python train.py --n_experts=48 --experts_per_token=4 --normalize_top_k=false --balance_loss=0.018 --vocab_size=32000 --optimizer="muon_variant" --beta1=0.9 --batch_tokens=32768 --seq_len=256 --dataset="wikipedia_en"
Below are experts of layer 9 (counted from 0) of a mixture-of-experts language model. Rows are named router (the router's row for the expert), up (a neuron's input weights, with its number) and show model dimensions 0-191. Each number is 128 + 24 x the weight over its row's rms, rounded and kept within 0 to 255. Numbers have three digits each.
Before each expert's rows: a language model's description of what the expert responds to. This comes from a sample of Wikipedia text that the model never trained on.

# expert 5
Month names in dates and colons after infobox field names like Established: or Released:, plus pipes in filmography and sports tables.
router:161091128155108153128126114161100101168103097090122100138112129142143084154123060155130111126102107169101111172088131121099145122145160148115150115153138117156133120107144155100165095148148100155105144119120138150124099147124162124143133150133175158144155174133118096150137165125130118142119108106130134088165130116167119091141106145131132156149146118134109142122104126129138136154129165103095096121120128124093155144100148117159143118110112120099137107130162082120124112186128136157129104094143098133080138122106140141147116152151163131166163149091079133066143142088168154116
up0:131144134133097184129112114135099137152112095139147176145108111164104115121127157100152089115079138161109120140159095175142128097149118126161136119142120164131159127117114141145151122138130138116114111206113142103124182117109151130117117131124178104123086124123095129166146155099075137155134116119159096121145119102095135149125107085132128105091123158114138110110118140142108119183137127108122141127098117131111081147130144134136120151144110116073117077129102124144137167117161167164141148149094121152164145117091097108157145104179133123141142124119099105090150138089109120172
up1:104163101161136165154066130170077106137159148092102116130153098152125117122130101153134127155151172133105110093103137118126120075117157140140101109115094125134117203118160101111100110120097103126099159141116134119106101123145115129121126157119147100105134104150144132151098149096168099121133150138144112115138152115117119123104141106163125148165115090146121157087149112137121119164126114109127109122131175119121113100150121160141151113118138163142130129117109137122160105125135102128128137162157162143157080176202130130149110135138122091179125156164128103092125131072106116143
up2:171122124093136135154107122159142182090130090116092099130095093116132133128133138110135147079128161082131115149111107163091187127158117119127159106152122113135129112159124150096145110168155123141087099163152149101155133109116143091121147122147149118101100102171149169135137136146124131099132128149111104176119094169150121088102146144114119164149135089133150105143145136136098123122120134111147114118121135161104123180101101127109156142136085170087148097116155156077121181119125131109177152149081144128169111141112141118132153099098114135119125094137122107113161128133127102137
up3:099114130118147141097141124122157137121138141103115177112141094146146109119115144082169085153106088160129123159111152156073070114131125140124148156145132132197113128110108128121098096110120152123110117144130123121120105143132119144128175144118138154100133107097152135166134103093126144148095118112117126152128138108087178110140107175139092131107123129134129148160192117136128167116127160100137141097090088139157103105110167119114151148109142141115168107129143096105145139181092107193093105159142191108140117112111144128109109162134100123134118124128147156132105093112144128140
up4:063130130132172113127114139120134191137147146131117160116134083150137116105132092125159085099124129138142108132089106155150119115111117120128046094100113096151090162107168131142123125090147146142122153127122104128107160151153103105143134135119126150132102147112143140166105122082118147158130139160131134134140149102137095146104121123159134151125126106113104169100093150160111125126097140167060135163108153109112142107123168132101146121145136183099154148143124141178057139101142110158151141076115132115118134114133163146142095122147145104113127139148153131123149129129123109167
up5:135140109165123094123118106097143127094118092095128101134128079143145110084138091198112134135161111110084089159145140137120075146134107164126116134124109125124131177148117112130112106128101055120152166152145109126146148150113147121129117124145103116183148142108141155148112115159147139184137103130171147115108128137144144100137140135151148161144155162120143148078136145094115140156135164071138120158100124120093151120115138126146111166128103142095145113141099121137108134170120139131127123129155125127069113091137089129141130131112145142155165141108138083117172129083129095149
up6:119122136125123131108149152148127116122111126144115125157099118115100092116159112167147131143144153164103081172085173155134177123119108115121141102108172126117114148151137149124129090163067097122100108155124124125160155132132117099136139137145127111128143173103131166132139147121107158101169075135155149091112109133163132124152129137065101109128069135117132103165115130126118121169117103113122143143131112103108076099149071099128132118178130198121136123130116138105145128166129149103106106126163091132133140142134127099130139172117105133188131096148157140138127086109139142138
up7:162127149133140113136103110116153123162126119118136134120098132116148193150152134087103126117158127139102152143144134104130138128097138144126123149138137092123142103092147115133187128128111130149109129128133104142080140078174126156140123113113123125127133123097129126116138108102114086120132142125125164109144073161118116154133147130128107162087140146170103099161146143122118096094085133147151129150106145141114121183131129104161164115164129103135173129097160139123105141105102129076044128170146178148148115133107119112080163141106119102116094163124167148136159148108089084136
up8:119145092129138154098160147145120138199125118097148141125170148137149101161121114141112110123134147126141135122124146138120094089104118157116115092150110079111125135118129099132105131102136168143154176115130148136135105144188184117153082123145139112110087098122131099128094150126110129136116136121129104115138172110150154074150104123154135096093146116173148108133126108097136137138102097120148163106138126158149134144126131133112164140133083125154153132137104084170153134135125137119086151091118147156094097110125081108143093093190156117119173139156114091130151106165136105104
up9:146139121162150092100104103109170125094082115106086113098161159161121129153123125142140124120058168128107143110106141172150146141101149177155115096134102133123130141133134112133131147132159144140110190141146112089109140104115159109150117156088153111109106136124115082138122147133155130114142112100083130106145133135131116117135146134169079152137142097137151124128122141131104144124140145119132124105117184124077111096138148121150053132116137103131124167102106130162122143105138148127087167106154116105100104094138124138176153115143112094131156169138156163166135115129171098118
up10:101160148138062075079113118100128060140117124091145132141079132125120123106121095147127134116135125137160144156134158161137148102116140104127140133131086122082133146119125159185130149142111089125118096141074143158130167171119134139168170081182161154154119106153115118135093153125164134114125115108146126089125148118108133125143106117147134058152102104128121136110140131112160147127111135158139127141134149123154117103117102132127156123091140115138157102160102139129157204127136145094169123127155109093118109131130097140099137151145180129125125132143117141121122101142104136123
up11:146100130118133123134102098151152070149179142169117107092128133136158116153163125121132136138077073138134145096142136137130133145124111119083128137131114175137130153126165110140129134160124158149165115102095110110114111101119126132130115110161092098113153142106078127161113114134076152141152090144143125132128147139145155151109116138149145132132064111089091162146126153126088156166159108103085127121114101151113106132132159157133130139141115125157130119137142140128086144094145166189109134090079133076153141124144127117154165086150169151131148114101124143097129108118152088144
up12:138150157117133124137106134132120084094105080152115141128107102139118121102212086131142140137131154150127150114076119110137107107139148120152104151092142131088115116098171093150149103173121161117171121123098117129144103127108097159148112096156111133168151117168170120128129124130110130109131092110087143130112102164103146115163157176101116092149142149138131147135151121119150100112125123119129102095096135149161163139102163095118135112128167151137138161105105090131145081170103112147127134117178102138135103158088170143168113113124108117117119133138124167145119164114094122159
up13:088123130096146122145129134135118105103101094096165085139141144105133086136152148135149116169155132108121149096102124121138144116128133103153143139101130110142111159141107067156169133142094160110150118139110101094140118132157147119105091104127064089153116152108104100131135124130122111186111099128141177145182114130123149145135150134121122132152135186124147160137155168100104130117134157115070135115086141176135084113125155143150123116103122138084102124174095118128119117144132124135180115157140166119106111106117155114146121157109158138140114065147131128147172100129131141159
up14:146120115101107108105124176176143132143165087128127107105153143092108143075159174116121087083169156149165133125112148134089091137146136096166131129136124107136163114104096088135151135161141113140134113145133165150127135108156154145123115117130174165140109126121080149134166128124138084135139108118080194138109139126135141103134187076135090114140114132135126147167093129119128152121100155109133143133121099102131121124128121110145120145154137143122125106145152122127126105147090131131094113126122099173098145141114131108137075100169171109143128132141127079097077150120150155127
up15:139114098124150184076144121173132111136115091136109164137121145136109134119138122151128111146140164127156169160139159147145127113125088156128132160112140137131102131144134141135122077102144100131156154120130121121111111122122124107141085095106164116138140117146113139126137121151116155146131190115104173121148176127114135112117161134098113104117116187110104087096115152091151128115082153194171155150140139131133123110111076163146131173090127156072108094122078154100133127131085127147140123125129096108131140141150153142099149132103121098117110132065116106111137118103134169118
up16:080105138121173137144101163138140142127130141130164112106138132154138156088134158112145120117114172155124160117130108131122148110104103127100115104131146124086125105119128132137128099112154073101146135119144179175064091142113156137097089081180101110117124148153106152120140133161128151126140134135180161105169097127171147092146149193106105112112167159089119102108162154165076095160116085139132138113107110096146087126090135133148156150139125113120127139140148118110102121132131148113114134140126106133118148118150143117164126123146166091121130146140123169100104122123122103097
up17:127115121097116173151127083138164122177177164134128132141116162118105171126164162135108080135152146148136081104093105118109145134121107158149159141117147123131137103108177152125145130106125123116122145188138149160131131111150117127128126139121155133066171120097060153095110173161150151144087099136142142105109104112087162108148131123148129173100131116114092104136149147124112161155136119131125109103098132156097148110124150116110140124120122138121111100167098071095128115103140170164099114118105164112100152108108107124104146130134156120138170124144124138132125123088129096108
up18:154134143113129141181119129177146080135158113149142088139128129116132092095131131096155121131107151165096133151100128129152131143148111134152104160136140135110197115169167112116115139089152124160138121125102123153154169143136134094155084145133123091136121133174121118134096141126102146121129108120128168156113116162062133098107179121074134078102156167128120158122085157116121087126123092167101153112050153151125115134117145109141124100088144097114132137120104106143138130110127135129136136111169113152090134152108113146134127117128160140124136111089137144101165118109143144111
up19:107123155142123126145123167123133124150122088146139126113115117132049148118137135109151118113189143155108149109136106149146133122178114144154138114107109146205109144137098143154133109135118102153091139152106092083167124125116113097151102090136158176154121139139127073129149125113154144109151151165159109119126112148149128115102123127143158158121127154089143114117110134125077109154084151137111099168152090162115108138117147101130121143157099158114161145105132118148101161115131167137119123096152132148138110138152094125117129130107114100131062125096103073171116160126109134107
up20:128136162100111136121162098117128110110130083085138144125162138136157155123127105169132110144112145148120128111171094114135145074145121135120143100120139161138151104139119085124122131142116130087137130155157143156130120122096116151133119123145121082105145107136141102119102166117131105117103117157106189152127094125139153110177122138123129160053107124143142155114141145112140125106102114129079164118094161126125090134134170146180125152172130142145147165129140138108131139127060109127124084156164184166098093132094110104107151134163116091122167131146117110153102117088142143108
up21:126136130093151086130153116116110098117124119107132072072118136129117141161163055099123101144123128133078153101132126153163134133143118138123141132103146131121147116123145128103142104124130128131110147147145106164161096142075171121129167090135075151119137145130081118150094140160105155141142075155215152145126143144126167136112104143107123174143128103121127147138130141106176134112153130160119139085147145121130103175142126101150103153125093160144163073108145148143119123132142129123113122133113134131096147177145113128139118140167098126140127122105122075112145088141118117118
up22:129114137108125126114114161093099103132119143120154132137131102131189152131146108114074096131084152124141085145102145175121143159100133084155081135148094164106113172104130154146157157127108105116141176104113137120160122158159125135152155139114125145132145115089136105118156128130148138143130116175150140114135100114120111106087095127149142165154156168131151121097159124101129111174117097108136135134146110086142102139181101141107121137129120109115127152136173096126148152075085114125095125068150102127141100163153169101129125141166106109148132126121137097080137131139099140158
up23:150092149122138122112085124128140142100134089153159134088104154184146106114129117137165084131117139107142102132130179156134098113125130165123111128086106181146162122087134092143139154139154117161157122144096116086134162110123135146165132123102115140131129119159103103167130100109113142066167130081128179119105124131131127144103133130143128080160115141156161144107113148147130120133134143156157114133165116136143117108143080140162115099076106123089064147127148118142119123112122119122122086158147092154137090152130157135129137167118177154103134127137123117097113146156152099094
up24:169107143125117115162140125157118112168115108130113109146135115112152134121111142093113092137104118092129145134132168145088160106100149134104126145148151123157167127088113111136147102156142114122086160082141149107092126148156103126103093111153115144105118112137149112113136128107141148106091145156109099098133131159150129127146127165130142150096173156144061155136111143128162127133139169124122082082155155129085103110151134175111141120139113109060169109101141159091100086184105102151137193116122149121121111146166146156142121143130124106123147142132171129115091131131120106142
up25:136113166119137109112111119168124122099154137151125163131101117150113086125132098146131070158138143153126157130093090093127127155139152133112118150130131113171095154095136123122179106096176106106102157134146124102130130099133141152171113123144142134153157174114078141107098148119126143122116137144141139124132136153111124137122118141123114121114110174116085151128077083122084161106134118105122077158145142133142093111116121122135157176175149114109105111115139158174134103094128152160097160125106143132136138083136162096065141148162095125107128177116155136150107164106097108139
up26:103144130134119081090126152141159144145123071101110147206124130095112091140120134124108142070122119158121121163149117115151140146098152116112132124129115121117125126119149142171128114111151127143115096116110103153148105158136084136122129149133154136137134146116086136127125145134083135135091169135109139184144106100103138104096117150118155189127092072141158141122175121119143137090170151118154147136111123112132099122105187168149123125101144142113126175111116114098125091161125117148083096123146116130152144157090140146087121113166161136158140127131127150109112142129134064135
up27:111112091124141133110101093151119098125155128088135127135109105128107164134121146104173116159107135177131159106084163118109121161141131110124103099155125131150119083137143116152129139106110139167125140145163079086131116097138159138123105143131134080135144151113139097124100151098156188116111118108088173129136167123136153075166124181074192133126168148113134080148138123099123153167113118155146137114164141125128121136130108089115156154126123151096158166098139111135148141123135097115128152160139138139111117089093115149148122117139144128116120125125097117111086163139082120158
up28:160116156132174098121150133078091097133099150127128137126135168134092127159162096124169090128113164155131148137146157180114167115121129135139112176087102138125110125114123117119172111089137130113149121074102124148112149136115124152141141127137141101165125142100097140138098157132107078118098112108082140090139156117127149149142104167084138098171106124163130143138130106156097160130092108125072120123129116117119150102144147134109121124129156137123150153140110081180082115145111145160116122138159139157132110099190127138118121124110135117082183140133156120098127145128091131140
up29:115083149132131130100152116078125110130105147100095100113143148171121112108113085109102145073188107136132135128151125174111118124108136110129127143079109148133137127158124147170134120113135140157123127120163119137111121139097175158127120110137118126125104107143074131126154161128150132140141144129087085137136122141135110147126101144090121143140104126126135134133122103128126103143126137123145125111107142113120161141128131108108179162118165117158101117108145143130089160184131119104148114186144104101058081176162144177131149114123125085122100151179118132113187121188143118110
up30:124146104152156166116120079160115129102181132138159153134157127157089149129107095084088151116138101106080101127139153110155095122150134138096105146132113144156144119117098123119132124131100111150124111114134146138103121123151144128149128175115121113122132100146115121165101118131136148146124092066126171154119113143142161093096150139148152133099098139166172176155128129140118142118113179106102169114140161163082126137127124095146120147121136167095072133091068112146121143122077130179105097137112119097131136144143139144127116114152130105170142145136164139129106116123113079154
up31:128105101182139138118134124206178095152142154092128130163125151108105105116081123117119095135141152119194145094141135125125118078096131126116152129143117172134122159110153156127125101116116118162137086120129080094119145109136146139146132125119093106131125158138122138148127164113122098168123110095112127129141148110123140133123098113134106130102121106177148116111132141097089135132147159145154136103126166109126156131152093119122155143133114139101162103091129109140109165180087140131110164117144072096096125136098128104100141103151172163121138150183148119115096130117182117117
up32:194161155090141144124096096148122111098126086125124128093114170132158080112141124146085153139093137134129141167100135079152145164136121076123079095145145118089119104152117069134156151146117139124117144151137132124133126148125150149100124148167158167118173141137112100063103086146124119094111165148135140161128090119145135110129138095102148119147114116153142131131098157107088141154092136113128124158120084111124098153116133173114135148115097112108169104136135134114140133121141158120135122115134166111133145085116143153121142162137149098122140159126084113172142124160153113137
up33:147125163121121101112126128196113135138125130123126127108120171141161120120131096111097127135096108160133147111120109192140081152151142100136096085145142134116108105076107141164121147172117152158112166104103099119122116136138144148093082184137135121086169097140133160113131167126119156148147123156143133115171126135151132143122117132120134076128111105163101149077106148122124131151144158149158135101117095161081104140128123087113091139150103162084106099119123117128138122168121161147172092145147137121150158149145124122129088127119112059129107129158140143139130118126089115134